{
  "n_layer": 12,
  "d_model": 160,
  "n_experts": 256,
  "experts_per_token": 4,
  "d_expert": 48,
  "d_shared_expert": 64,
  "activation": "swiglu",
  "moe_layers": [0, 2, 4, 6, 8, 10],
  "router_score": "softmax",
  "normalize_top_k": true,
  "routed_scale": 2.5,
  "balance_loss": 0.00109,
  "balance_bias": true,
  "init_std_router": 0.00875,
  "lr_router": 0.00145,
  "n_head": 5,
  "n_kv_head": 1,
  "head_dim": 32,
  "vocab_size": 12241,
  "norm": "rmsnorm",
  "norm_place": "pre",
  "norm_eps": 1e-05,
  "positions": "rope",
  "rope_base": 10000.0,
  "rope_fraction": 1.0,
  "qk_norm": false,
  "attn_scale": 0.177,
  "tie_embeddings": true,
  "parallel_block": false,
  "init": "normal",
  "init_std_qkv": 0.0505,
  "init_std_o": 0.0103,
  "init_std_up": 0.0505,
  "init_std_down": 0.00616,
  "optimizer": "adamw",
  "lr": 0.00171,
  "lr_mult_qkv": 0.4,
  "lr_mult_o": 0.666,
  "beta1": 0.9,
  "beta2": 0.99,
  "lr_head": 0.0103,
  "grad_clip": 2.0,
  "warmup_steps": 224,
  "schedule": "wsd",
  "decay_fraction": 0.456,
  "decay_shape": "linear",
  "final_lr_fraction": 0.0,
  "batch_tokens": 65536,
  "seq_len": 256,
  "doc_mask": true,
  "z_loss": 0.0001,
  "train_tokens": 645900000,
  "steps": 9856,
  "dataset": "wikipedia_en"
}
Below are experts of layer 4 (counted from 0) of a mixture-of-experts language model. Rows are named router (the router's row for the expert), down (a neuron's output weights, with its number) and show model dimensions 0-159. Each number is 128 + 32 x the weight over its row's rms, rounded and kept within 0 to 255. Numbers have three digits each.
After each expert's rows: a language model's description of what the expert responds to. This comes from a sample of Wikipedia text that the model never trained on.

# expert 54
router:121098124192140172088105099117045144072121144150152208137153070106130114130050169091120115147139185148103176115161106153102109143135121120127162091089148100152096099094119095176131105135084088078136116119166069123189191161169171130133154124140078121121145138111139131084111090162135148128067118120104101180134167136082140090161137116110106145183099138138149076164101189170091108178078140137095143095151108107139164127139131153165183125177121094169099162109180075158110123152169109
down14:147096126137101123179146111120133128163143082121155112155124170125126104117159062135154159126118114107038181142094154159126098163135118163186108073182126141099125163180110067066150150112112179144072111135111175167113141142162153092085153072135155069116077161174105191120132090153089099145185128103093085087132131150137109181042165123176125154093144103130046143154131124161120093122148154146112092138107135082103114103125135126107111137049122111105145145172134127152173198099121124
down15:161115133129110100082129080111176132105125109100173124129116176143096155161127181107048152148088182098136102143119140089149138148094083107099154116118101102125144121147060072132095133130114130139150128128124146109123142132145126123164068126135123141091157134188129080124133228074158120124186211121095151128127175113159181125178135130145124116067180161141174157135095073138162138148098083104169108112156149129153197161059198122151171120107110066077171165165126107142160140178147111
down16:138126112169151182100126143139125176077119086173145178108161086081120070088098139081092164100139175133120179107093072190120124092131127127122104118156077161059120143138089132149167054121144103034149136128156054133149142089105101145131121070130110111173112145075099106150099160191109107138090139198124171146187135137065101110104129161188091098171135162172128152147138093149109126119142161072159084131138125165162115187135134136156164126107140134107104090124151127092141117163156115
down17:142114145090117191084130143068121087087140162187153080128145127103103133093163099152139082125076102126113084113214138160164154126116125123108132150109137153122101100157082179122174135080099172118166111105176150231050083104138120105174140116110079092151140127120114142097135078116113165132130079164145099195111179087125155115199108083159155132155113161157132145101150085135130164167098157158089108108119178127185128118202149124141126087108068109131148151130135161097149090133153098
down18:123082074148132137139146116125148129167140056157206099125099169155123088100104016171117137096104087106081117145139129153148142129047146171145110127150074095079128102145140093067109120164141190123071097123118117124087070080134170151135163094120156145114028124122097154116086171144112123109106151118147073115139118159152127128118108138128123139113132075121112123101163062128106105160138156065123172127202153158153128076117107125096064148091134165109111151141153140129096183105120138
Description: Object pronouns and plural nouns for people or things at phrase end, such as them, him, people, children, countries, plus list labels like - Starring.

# expert 37
router:146141155155122081169135128086150141128094125131149166071145083076095110088128157169106146070082140121161174091079133138157111141119144115098106116108097116090164180192095089190141202123066103201065107124131125087104123121153230121152167123175118096141124085078173140067129146136126157154120140087061129122155139127105077064102162207136125118120122121132167061137109095120132087139123162131121109145102178107095152146175133131108073151124150131171124141136095149129148165117129157
down0:174098109121115125121114175194068147146154079161139146088186077127154128110149124135095172136174118141108097175136087086128193138123153142116089134135128099105087133138114118134120142184141101144184120125102127151196138126117157140153043074110174080102085124114170130141151181147105056115155179078170107102183098152154155019098068105110170162125119098130131153134132081114127118152096085113134131154133094166102149131101223159155121123163090159139134114151181103149145128109150123
down1:102185077163106121056138126105147140072121169182185124123114171123124132091161110098129127165073092104134137129120127102110110191126166147113134138154168134082105162062141127141115145090106162202108129192057128162138177137150164076122126148144137141102093167117138158160130130109117148077113114130177118158157086127186130220177153157126099134134131143120127150118109117107117152080085127140141172140167071107128130127182072190164088106121174127182120093164159142156094047157096098
down2:152187148134089127158154187116142128120138079158137116096115183161158185129109108130221179121165098120099141049137147119175148168098144086140119181138099113130103085095091173100093100140124111091162127127173130121100150120108148148156121103086142150161147100113173115085139153126121082081108141062159163208122161185167133123098135095139122093173113148084099104096070134154078134141082171097124120139112179173158107104117178080077094142051123066111078153154114134139113166135127129
down3:119113150132153092133107164153137113168180128138152110131115144177122163141207127124140228153171179058110122134099101150095080098106141119133118126159152104150102144139135154101168152144175164165118148059176107150144084065096146106133138119138117075097129190142098123115190140114091071114131122126131144071105107145173100144089059108088185109092116161173155094109085102088148165167136175113109103084139167146193167179087100147098151111145089132102091142176132060158118108136158133
down4:154169135163142093112114139145098076167099140109115169106158150091143086171084094070132114096115122159142138072111095173096162082111169135149155095118188090163084117129134098135164121116139145121167127144097068077144075088082086105164094127048152158061116089125202137122207158116148092175099171091136082146138102060125130109106090165112078144137150120150144083111161104118087153167139113139139130134121112070108127085142179081133091089127194108143126133187152134133115128187144144
Description: Digits of years after a leading 1 or 2 in birth dates and infoboxes, plus field labels like "- Place of birth", "(age ", "- Region".

# expert 18
router:157114080145180160189109115161140111128131153134117135124054156097090085147123119160213161142145150137125084142065089158130149150144121160161114118160097080138179114175116146089073088156152085182111138121153137097127168140131108172138133084101156059089074142122132100131094089070119129095092105118104124126177101107133152073120121120125148114099120154174109087073154109126152154062109094110175085126172081091130099143103134073155109174175089087124171155179114177092199135089134101
down2:107137132143102136210121133185149146079119169139190100073227121131180101162097098122111114119126165081155160100156094182149114142118146155140124092115083206167162140178141100179117119178104116184143150163205078132082096162117082099101106129135122140125118131135125086125172076115137102141087176070085151151124147070132163068167156081141155128100084114125109137145125119141134131143132174123145135096133103088186094139153119098145114132208153151138153124142123155178135097078150096
down3:124144109093111155137204151100172092120114137122156089147156132106166109127127131083121124092170122125132188119146146181133168126158129112148103136107090126159106184161163095186123126160136129112094161156202109146097074129046138078119183073111111155091092115126138142095138090122088172146077123077128105147110052135141137130121096103128172141082077131151089144168135066106074110117131178108094202147146126057177161110170100150072094110192131156097116097189088157132122117105156138
down4:161169142057160089139145113100093116157114136121139181188131155130114123181134132121094103091184104180145155160091094116084152193100108098173117172083114120192097160097131100139170114084064166131153116115116108121131154104076065083139102165151138171165163122184134083088127110135051133125119113154155129156181137168115120113038131130093149145172184201109119111135129132098109137101103193136120135186108131141065136144135152186093121127125134164089099113123130157085107123135157182
down5:138157137080091118181108135141118147101152115133152131107115102176149151137069136092141120112172139142179142111123127105151093131089171138157096129160118096111133081170135102126153184175156087207115121125114125177124123150104113089121101085113160123167104114173153025132097070096180145151149145136154171161120152173106091156141131118128072145119112167128152089123138144178099131147127102101119079124094058137143045135044058060115203120099137078094146116195166151134161147129134130
down6:172136109151099135126115124162154175177160185064095163196116145175094063154162127123132139114157126193153110129150132095137121111144136103133179101104187044135138126085176105128196046105106097084063112069067139124141121099134134103109151169115146095128139135140116088152117112154182144104111122113110118128124069115137098168094130121076107144144130077233116120141139134079137129178161211093120115103107163139128120144164165103062141155162108126144109130150103097167114100129109125
Description: Bare space or short preposition just before a number, in dates, week numbers, game titles and chart tables, such as Week 4, Sep 7, No. 1.

# expert 27
router:152111102119073130080146153106071161147106103099174091110174118132153150135074090127132095150119143085173160152112191120210099139128136179076160209146081134193124160130106096138121078144111161155150123073103148110118199111152164103156163175142117163205146147126090182132093160166129099074144142182162127114164134161153183145130138123076099093106115098194076134074130130142080093177092117151166125122148134093115164106135154122147125128138125090129069142118104086157143096087117146
down8:164175142124140113083147057128158161140094078137147196098132118128129135205118132119057192182113130066129151150108090166138128089132105142119116136135176140129092177171184147178063133150164089113165069173153133206109138194130097120169160113134154108119117201156090064155163116135112153099152095123111132164128081105132095154186101121129143104068163106168133136138138165082116090139142124152178117138071121160162105107137165085098152147167088171131116136125139109110139103092089118
down9:143120121081123137129110189176113117168164072166145101131141158195088114090104063161124152108130092105203114077169135096203068146159136143109117150097092112209150041108139098124162113124149140094119170159137105116136104169122127162109148132113159119127098093086138163144154111142114153166134099148100135131086181166141180134047096101163182137194090122114108159104131095138205146183103138112129138162153148120104107081116093082122106098147129175127152163100155139174127166084157127
down10:132115154180114144092146106047129162149088102164101103069184111173150175084137122118194099128152096079111120133103153161171109084130115125172162171067126153107181103123102082149115104159142156152146141165095165098167169112114017098102081078147131113110105126106091085144132115127098153117159152154139170100154146155127082122105156134098141112136159122176128186112160147179214094123085138146194100108136108143096125135102133133087120076135107068144105132177138102084165123099101090
down11:174082115157142122111154132167125145113163142176128159112129119089128176128166169107105195085147141087120113161087152193159102131112125124177101154161075075035102114196131158142079127136113189090055101093166210130161179102074098070174142097106146166073160153140156156076094117152120133143134136098102142148116069135142105156140092122106136082175144079134132114098127119089098121111119135120173120138157105101115109128161132158100137157151179165106081124095134096111135147209128100
down12:124111103116080118146098177138136086125040152161102079139192082108146078052121137143130135170123108130126105129110099159158053098197058088081101073107196156113159111146118108094128082119115126119140143171192125118133063174147163168151120074103132138125142130087079141110162071105111091167171129154135115086156149147065113133114056085106104151138172183145122143125074075117133092099120120107145130150096096118106105112123097160157120119117088128100104086158117186127124152145142164
Description: Short stems before suffixes like -ing, -er, -s, such as ick in Quicken and Nickelodeon, ook in looking, work in co-workers, play.

# expert 5
router:163088163145138116101105092164173116141135085158153089151100174083206118098152124141190124146148158088100106165158115206132160149146153120081122115085134146111111157127133104071134158152182155146195164164174111127121073111114158109089128116150166137179095123129145130107122143158123191134091080059132167120143122169102154109127125114159111171186061113162102131091139142138144094107109088175132201077155174154122172130082119087168188089158120086096121124152201159124125137149076141
down0:161093147164120061103095127117117108141099170126127060152185133140197123140114175123111117191047166127157141143127121144136125114140114106155154152139164111164128080124119134161162148101149166150137155141110081177096134180120098084114141074117126129091024107071112107102172118056129120098094140123108126093155089153097113144093138150176193180171049172129196165161150115087149133139117094124185112125099132160113119107104069118103122067122129179143090138152112157100138146105100164
down1:158136133130165132095125145100133147089072066181169170125137130077107064126142142091104198152175111112141119106137168078086110133154187125090165109095179110105132135123148125139157131173188083158142124107073126077086098108199106158122149180135140133140116080173057139128133095152106098148177119179132072170178128145114141141127063055094178111139127164128134144089084116132101133074141128143098095106120091129178117137109178153211156080130123140136128118103096113149115080147184124
down2:156162098206115116127111141105156109106154182094117140131201137163174125175157141122089148102143112167050076133103098089149115137149125140129097098145112125075169091164098175131142094183116101152097058112111124136129144141150133169102106142172123141087102172161176123065175128095107156106154112182115110135153122044150109044165202113114116151113145078137108169145150161174131141170119088100117137145103140168176137175126081126120136099130093139147116104073097178158190149105178111
down3:094125080159174177132084166166105125102177157095141176143126134132126135182062160151153109119221153113147152151046109096104072130126137139158104145071097163073156072136130192089153107101125164118101144093119057127138177107142121130154128180074125076122082103127189151106128173136076138133169103166081139139114077122077102104149118109131105131147140106096131116116142089158170150134144078084153103158139087071115144139092140077142104096136171158163154171186137138127156073130131113
down4:127096096156131130142207115074110146086154119117130083134163079145131130116161097149164175063115182110112156071101115113064149128166125101152159128138188157117178118103126147162174104117146152117069190129130117183144097177176132152111097123106153148109167104141145072082183132068111094145185072069149102098157108170062102127075134103126147091101095153076120164119126118124106202148163150106094162113112103133119121120130135045153120174099142103091089107147115135142183155161154136
Description: Mid-word pieces of non-English place and personal names (Do-ak, T-iz-i, S-uk-ur), plus row-opening pipes and line breaks in tables and lists.

# expert 10
router:092116166082103084205103047099151097185108099154140151155125090111132163118134088123163123115187108114148074098134107088093158078107078080105092082159147150085182106116113158083102131173167087154113102134166143131200165142188150178126092071123108119069138089123099123111141130161131149094137135157100130148103105113115138118151155099140177144122075105124116144102137094116134195108123158141107201147076125100136153143073120143175105112172158161086198103120098167120087152095166102
down1:150078083127114170139080102135129135145099080144142103140114141147129137096126110146146157118076062116118153172117155100157166113128156093194189167204124141140145099142187109181072132169088147159095101093100085140124121104081182098117117143192098144170106130061081104111149118116108101074176137132101128115137100157098124128106079179161171150109081101093117121120113161158128089230126129178113090193165130081144082145119118124084199136088155143141131097128106080085155107111142122
down2:117189125132119050134089147069167124140091165135075137150132053160190169129131141150098158117152100153159108157103111178141156140123115155121148163135174091049141127160077160108096139066077139126165157114106170131125118139138146155096144130140106117108138180118183119189120104157150160099086112088136105120069101216141127138114120127086139143097117137125116124118159175117131117163093135127076086065118048089139143150079119150129154152115089157087040103096094117079086099135162091
down3:150167126119108168094163121112128228169100135165149119098140142111124148156167106158134141147111117075068156130114143146156153133111093079094140120089109142116146068109139131165129172096151176108091164099083127148097103173136171083063090166105121097071133111133146099138118139142119153211111116157134091141127099116202160124180175161138172134079149161203171069120123148127155145099112175063133111126121151129062200120142148177119162113105132210084115142116095092130149151107143157
down4:128154142159126095161166145142133099177124150117107100115143059154163125150166160139089137114119123181093052085162164158112153107110079113130169153086126133153095069123096140144130178153090033161156121144153117122172123117154084122131147131108065070125182115141118105122068134114167127150119071081123155202100117094137133165140112122143119121113106136140081158076118166148164137142145116120083048159173112139170168200171091143146126210143164079121103144099111124175079103091119155
down5:114160162141118143084147111110130099147111151180112121127112141117068127167166086094111096146105131087129121152141135163144130099149143135137134161170090133066104098111178130122093176091118217104133084149172140166144152152117205079132147079145138117093121111124141144138062137118109096093057122078169111172123116070225185118120152146118092086177107141178144143119074092153122167136135148153155135135078174143162137072144088123113129120112095194081173095173088102087167186159141136
Description: Final vowel pieces of non-English names, mostly Japanese, African, Indian or Slavic, such as Mafuy-u, Owus-u, Jaffar-abad, plus CJK characters.

# expert 4
router:130183100129120133074106109136165056100074116091116090150037162129104145112138119135111142113097169175139172161158135104127092134076155179094120133143166148122150181103074142102113166129148178108116151121113109120094103129074130156116141112096189139091098155108153093089131133156141160167157110177088178095159161082145162103110127089111168154192150104105153157195064153101095146102099067111103134075125137148089111139091139133099083201123128103066081172118173142154092161161163136
down8:105105095132142147124176104093132114133127110051104140111174134160158109172096137080171128103118105105149173136110136137094205124098095103165137127116100101085143130157148143145096092149167180112090150089130117159137074135169138164119134140147165136088087212060132135066134150153114123203155161134109129090197133128165089098074133106132064100104110098131140112142111179106126065082070179161174102089173125120172142123111180182160133159132065104116080148106153106157113136115165074
down9:132085124100145078100132134163194152168148094078173118078142070125091122143093153157135124134164151108133156111125098119157116103088176090120100176160174102168145121199164120048134130095128089076149057129105142075111119105194197163123079126082162090122199091052150103157135118147127150143164071125130055149154145092109138163108094097109099147128109121138162086119145084143153069115137175166111110154120091070115124133111167127128142093162145144144169124107110083125175128132162138
down10:093165084115118156090149106136158136109093137145132113080145157122036143116100084088198107100180081119135047111141122122101098172072136139112095145127146127140123034074162105110077148115133048145125129108135081134120165116131130126111125126118107144058116055125104080043121149118128176137158115115126122100139113061131119069142045141080099157096154163107105155144105177120162160113137109132133131078083086107102146138140143152081184150105137135184121148074141101131103133147111136
down11:075090094056114124129172128158109119137092149081105139106024136156152121107105116085149078170204122137128131134157160171154140187159144145139119103131134073155135140133095131147152125128177129124182158094099129144168134120118198124116050112149147126163145173144148111132164132119114131157112169106086116100144111108141119115131147158107116133146157131132111125191074130105034147179136100099059168090111086128106112137092153165149084079172126179140083095114122048050129169142105149
down12:149122132097147130137146125097141116143166129154093116134113137126149160109083086078151144145153155151143127112167139141140094104184168155053084079078166086208098115153127049121085075089129118100170085128139111136109146115116111062140087099142114143107085143084177119139131095115073098143111138131069151096161186090158094113167082101138153149173139077066114113085149113135122134158124118156172128073082096139110165156149159118203115167122164120191122130126122166091179033153147141
Description: Word-initial capital letter pieces starting personal or place names, often in tables or after in/of, such as E(ckenrode), Ak(ershus), Ver(acruz).

# expert 52
router:097095117106085169139122148184090160102112180121069126153134147151160149151087156097112090197119127166106128089101136088078161095157138138156093090116163117173090084127135142086107122166145141064098111185152152139107076138193122085093097092166158132101137113112098095101139107167118151142142107164185130168114099140115128180104161088087098122159145117147165033176106111195148092109089084187146167172170081085143097091139127107156142111091118145075166081114134096139106094131166108
down6:128143141123114112134154111198136104074141174086074127157161085126112103132111169097171147141163138104088123150089143147093104115134067099162090178156087090158100135140100156137166127146171122104144119190083147117117141064128137110156141128135137202156113108125107113133132098178255097149095146148151106177089132143098132158134105109068116114095127131110111168128141140120121095184165176121123130096114122167114117152125107136168112056115078131076136163110122173124075154195168137
down7:137104198110087119125109103238140112090128163086090098087110125133142076132135132094100162094114130173157106107102144102070094100144149105133095104168126165191154102101101173087167109147107143141119128165140085156121085097145129122160093131154122142094108119159167168115140133107255141140126141063146118129094112109158141176136147137126123063136089139140096150102141075145102060115098074163156119126165092131148141187107127166134112105196084170101146073130124136136111129113156126
down8:176133155080091138168090104185110121121129168116061172122150118134152152118096147127081123163119188109113118130067150082117070147127193162095149115153080107169138103144094116092039125113133087072139081142137160135142091043144170136134163124130118160129106095118126165122080131148221112124099127120131154124137058053157152150148178169095110134089098071102116080139144184074168144162156116143141148173159138127157137184165095128130158121139100125126175087141090120162113119135162123
down9:112093051133108111107125114199139116073166185082119071120111140106175110114094144117146149113046172138101107128161135138049087149170205062078100109152120107099157080191144102127136181162178130106133118152144117158062115154110133102165187109112137165101207140154117164126112126175148179172092124130168153134101128095114105120162112105085127117141154159158151135142141075142099131179102124105102120125139123172153132110123162106157096096133145135061138141105148094131100046105102104
down10:136176142151098151062154138077148136084124109096143157093105109106161125132110085116143105125127122089138126134197119150108099115107112130069198136126122138108170135070108169135093172116145147209147069074104142115147180136086162131113118117160150080126153085176151117144106121107006115116100127154117135117101157144168077157101126130166156206138125117117098083165145120083147153136125163134130136197154188104153153103087065121144082141154160152156164154101158060089106088103105094
Description: Periods, often fused to word endings, ending prose sentences before a new sentence or section, such as draft., firm., interactions.

# expert 47
router:155121079170101140111206179137093177154183158170073179135114069100166075144119077154130103096140085123092021128059120125090165169157095096169170153128116078186128106167100113146122128078110143083081136161104158153086154119207155140123114125164097133119123150107140170135065096157156113114117139122133136147167151170142131152127124098145109080106157152145125110090149109133128150118097109119158130119107113148154052127146155119186101183106088143152181145178106111140115083089148142
down7:132105155136163100120129111121149103129133198152106150146107140125174100125129139098080090063096114142135167074167079140158087194152136175213080112104134077176145123158162121137163124082140133183139095075133119094121110150179103169158120085172097115121130118111133126119134120080159142072168084084127153109111143179124173073061139156153187117131082148127144150152151157129110181146107157049113115158113147119108096110175177169127113134151150143091168183131072167142179162092168175
down8:157151117149128100106111092163119160141175145088102152110125072105105123116122124163090172111123063133201133126092130108138089110106130118069111202108136095100104201164104193184098167150089114090109131121113225186127095083171106086132187113075099084088081117135102152122126149103147117111085187109118127110071118174095133131099107142155141170125167170110160147152159136169175113106126106151113191189173174126144118117151136136157108135197134137140126128085193149089126137149126152
down9:096094126121129148120166139156130156145144126114147172132137111119106094133125092097062113147141143161106101122122116176048073081086130122139131145151095145135153141175144110102097139116153119086093097130168111099149115147137104146086134071136114107125050078045145136095096104138197142095104078135097158148096130098090067090231101138138151178172133105116100170108148117082114120146079179136095107094174110081153178150149115129123135145096115104134058108165115183227165108139131087
down10:138073121137125075157102193135078167079134147165161102167098112138111110149148103110110117097118178129194128146138123116122119162111170099176147118142073129136131093186154194131162150133085106116118094116200119121080201119122104128116166106089103113055175092125137133146185120147151074093016119115119111136157145032102100146143112103166116151123145105126096189055157105163187161128145138110123140118126052154133132122160080142125108115169078163147144138145127129102159137128104134
down11:173161157104106120141160138118126095147124083126121069151086119159106116081103154157140193109183086135092149164133165134130118097087092095139042127136179123162181097147153144121132167114163165122110138098105116153146091143139106138135111122093076064144129155160108073078114149050116135135164114138109117144175134122178129164089154128089171168096163115088140163145148106170142089147179079185091066130111089185138073122108100148150077133080095155130119152129154202185102084154183106
Description: Full stops ending sentences, often merged with the word's last letters (ing., him.), plus abbreviation dots like Sen., Brig., Dept.

# expert 61
router:123052157146112108215115059198090094163166161132166167115190065173100112130160132107144083138132174178157172068133155136124143106095146157173157173134133153108171148152111135135093140116183087127089093127101174114094095143138142194111135134088075123108156109183136133119190120090120130163049113149108086167171184080152171154122117128123146123111123099129155131120140156117170119102115177138114130086161095162118128169105100117084084130090134161176111110127111176108172087118103138
down6:137128152175073079130124108144146129120159128098116150136131135134110107164097087081220105068117118097177160102148099146115100201087111124159139130119127224064161043125136157131154124156129104041126097142122154157118158087176129187125131145157118146112095086174152135131136120079155118114059166133133134146180067139130097092139169143149116167117139059152066097098159073165071108153102108087132115181170105142140090092139130156150091105159134109167123142109101143126114117140087135
down7:123147136127111123128142070062091069140115109178117111093142151143127113105167145228120175148176111114171174178143163136090142121145099114096179155128164170074079124094084100117103106116101090141155196239144152133134132073132139149122129130102153111090163079140139145087099118132093190087116115122086142151127085081117122105114165152119108096114117110177135116126079143168157172139089065120100129110101184159170169192136118128145099106137139098117092183096111113078125174094121093
down8:120129094133126103107146088086137149113094156115139110197113105099123135141104137130146174182083109094107110180104127131015139166150125173122151123115111173106128106067135125107155151155078149085130125141129107097106109138143145087084170120057068048124150095110175119158117133163134083191121117112126106069165171111100126074142173114168084132104177143151108139167092143185128141107116098098201099171186124149156114164120202121099113126104067126148137139145122121161142176197139093
down9:143105108092168103164140077097113133132137158079078160137116107125148097125184083142106124078069140125123142123130114218129143146110131156131112128129112198127079130117125128158194141183167130084177062143225128106127121098147178147127105108099153085108171183116103078128136109087167056122138106101080147176146037086134136182147078121101145119117130148149176147113105150158152117180134162128115126123076158147141123156125178128127194164143110097142173102161098114141183080111119145
down10:119131146134142089090120095118141098109138137100123110182115090100093120104122100109142164133093179100144101193129132093145043116128128144143144104089162102124166065140075131085116161146138111145091104151151096090120184127168153113163092125096210107140141146066128200142160151129111102163165126186093143093110131123079148146146211130101137127146138130162100160124089094180151149106102069171160168146055193125117124173122140141085118151208061130088081146142054145124128148132097128
Description: Later words in names of organizations, agencies and military units, such as Society, Association, Research, Air Force, Reconnaissance, Federation.

# expert 19
router:116125137185137103157129176136095043133042102115081187110111112122114070178089091145109156106103150145163115093163101124089165133124154129138153095176116065134075060131142134154086102111153092149159126118132101134102152098155168085111126109077082140067066089107118135108118141108151142071112134099120137077097164117128175171130131082145072107084077058167112167123133139117131190159113106143121186152107152160114126162130077175153162188123165150150127154126158125088139117092168093
down3:140156141122136139105139109106118139148159110136140122145114117134109107100122124104161126176128122137135126135156078118187111143161158131113161109094169111101210119143114083218117097116191155153129074137133106098081076107144146123146082180158120105146085073131121076116206118138152158174190084143122156136143172168141074065103133136166144145097167180072139089154170164109130149139086138132170163092123109146145152090125133131135179103107181153112200185088115171198184170079175139
down4:079097142128161126126121115114092177096141161146114165099106144201195139117089159114163102090107172085118182148114117140077158099196159113118130102121142090135074112124132188061142145132091125165090103119088111118198135180114102122109120135154151174118151149156092137117102101138171126215137146106081102097098138068115143147123145153111121160112092180153166145202094178153132152162140148121099146153113174066090082088146131164072163174173132182114091090132183155113100102139101116
down5:149131148179103120147147147167045081161136156126098122104164080117142172118139170110153105103131122072070043089091136095080111173127121164173087084171094080147142107154125089100089131171127126166155115139159167150108148117101137132133079079161110105146137088095108131119156180131188149081181172112178146158108109080081148123101151155102114119114100052156087201136123142119152120103099177137173111093107113171119181132175082149124143142173132107122096199115137110123104109075148095
down6:117191141169101144081068111072089135115155087127168069138163092134137143089172153141179118165116145161129141126098139140136103119144130098126135165130170127181107107145108190165171081095113196075125126187083119159106090155145128161124140183094165145140167160144107129181108109077107078239145123147088133096197139072150113130165117140119125183133150155105103120115106122107096087163112160091094103150087145139146200077163115180148073095102163107142110088107102101144129101128125138
down7:125155116085156190168133083157100091137158150143172147174121178133145183142133220131186091169144158116126141128081114191139113138113082137143160146092119063205158077127168138118130153102180107147115135068158101132173123147082126121134152166141105152108112100121090136113154178207121092144145111138140182139111172172121104144175154102177184085136120135149101094104114103161176094064190153136153112174171154095155146113128123137122059122082144120143111101093171145152179114109131098
Description: Raw byte pieces of non-Latin scripts (Greek, Thai, Arabic, Devanagari, Japanese), plus math symbols like }, ^, √, and capital X.

# expert 44
router:190061072100076119149119138156118077089093078163098087107161112135108194114156088095237079107183099132094092176143171137096172126150127111093123158146129108174130160152129094119112087157137133158107134130121102180087159112181144172158042099118116094112143082084125101138141121130106145140190190115189093172101124172136122142139151127151147099090112091119128142096164158196124168121158119126094159142114164115149142168125136113114153081151135095125097069150084127147145085138161141
down0:138116120157152170147111073158082205121149127122175111153086139142103138170140118093163178099102132147155112109126138122142111156106089153087123132098173079112160102133106079128116142137130175091129199063083154124081151119147139126116176174150151120140036159136193127151131149164097180160091141146075119110126164180104121195155110156190172156114157139123142129076173170093111132115125108078106120195125110086124134147077136087163166141045139191089142094149088142141122114102106085
down1:166138169089157145120107132137217162132082097119103116169098129124117148164121058109132121119157109163141130175122148186110105138135115104101147125133136095150137152123086084169107130101182188145156077125092154145099147161112125057117139120127142160113130156071190114115102127154089137098150184074096211109068122124099198173118168176134130078073114144088143083102176146122096142166162074148065137145112199169125141094163118101164126111161163133102088159156113131124085178116086144
down2:185132139109145100097175147088117167118133118076105068138137109088146090130152125069130085118175118182072115092135165112113044146188147192131137180151096121142116098140171136148109106129159100079133071153133116101201190129133192117161085100133158127075086179127150090184121133090151096163081048133067102158146158099119135076161171133110131150115087120086150158204123145107104141089107143164085117097116158138126162133179121098118132111174150133154145137091125143119101113096143108
down3:092131160143142114143149165135085088149175139117118106108107152158139103172135104178143119147095105091124159161128104094115154136153128104217046070149097153086143116130149045151145070145111133199164104138166105186154106110177108169105167148118159170167139121063151147091112156171163081148118102108141121122086141154165160103115075150116128084099105177106072170131106131184129169119115154108131122114131151130100168068096143154123114073149119128146141185077048120178092178105102121
down4:139097173142125130139131176135147087124130105143179209079186144138058103136150148112136088085158072106136143137153166096137115090136172112165103136103108117136158132140080107112116152167091109137095070107151120126094082160197064127083103108054153131162152110090138116123098131070109116125167152154107093093088168145160178124107114167133116117115111021136164107141146162128167093154140106121202146103124153092121101143029216110125125132099142117123112174090100130142113114161139140
Description: Final pieces of English-style place names and surnames, such as -ley, -ton, -ford, -wood, -ville, -field, Creek.

# expert 51
router:113149149151140114098141095102113091155067080114145148160088141098110121099063079078198132104098155139068167120144144136150154081150165179149113095113180142062157118125072158151072121120148107167097115140096111125134154135063150167126156106122086088161115102140145054102189039192126155156164143109078186130137150122173159143183141138141093107109146121161108132153127135114147091173150093161133144108125180152065150116173118185122154101138168139184140127153143122134077153068123137
down1:184104133176093094175141194126073113064143139132167101142155072146117166099173190121177124146140201157135063070133066116132122163117172135173110048156144154178182093097125111130168128137076081125109103131133157143094186109082168149125173099153152127127131130081142153148067136113162166111070121105114067083130121166101176167085167077077125080154082108161129123106138099094145150121182141109097130102130114114150141130151154101127128103126100110117164147120096149131110109128133074
down2:166161127120067126124109117119141166115146172076205116133095167158188122118122173159151075127122131130145157106142123181160109123116055106160166162140156066138178129146129187102139075168166096093102095161092194063117096118155072152151170101132077148136130133097184094125125140144095076144126105127145143125212127129139107128192146165094108161158130155097127096121127112131129069130132119072235105111126079099157142146138123156173164106124058139154135129123081163131144122152150147
down3:102142143139176146168062187109131109128085071112129140149133124151099135158110121147166181136118183118146113139063144125072154093117141112147177104109176184181131172081129123078109127088138113101189168112241137085085128138100128120072107130094152129190140111105084110141071157109149113189145166060143102119154115148066207079083117098105144122132106117140131106115131179110100104134112149109130158093209107118142199110170124101148125128115143119153163114111115093145122149139092099
down4:177176180134154127137192143111114140142124126103121120058159176116165132139149120111099138145061099106126133116131205122164152138184118159070175144155100161077115111101115061157206095108140153028105139076127087108140162165145091117149155184096146145181111091077183091151099103123105143124120115173101097076140170146184134109152166111152089127123131144091139107104100129131144175172143127095128081115188102111137085150135113161176151169137149125132142112125180117126066182135166118
down5:169125090127122127146141177117165129122074099129135168060115174148122155105098168104126081100172114089209119123134144112112131109100086100103189148084116155116106231163178107117119191136111158136087132176103141103129144126154177106127157132071126177108036142152119123197106103119126176122146133111127061129132136066114139140160096094140142103144097160131120154127158145047131162122117119133110124130120183052146154141191147087111109190110142163098057127142170119155156106104133108
Description: Raw byte pieces of Thai, Greek, Vietnamese and CJK script, plus opening pieces of foreign names such as Ar, Kh, Ol, Ag.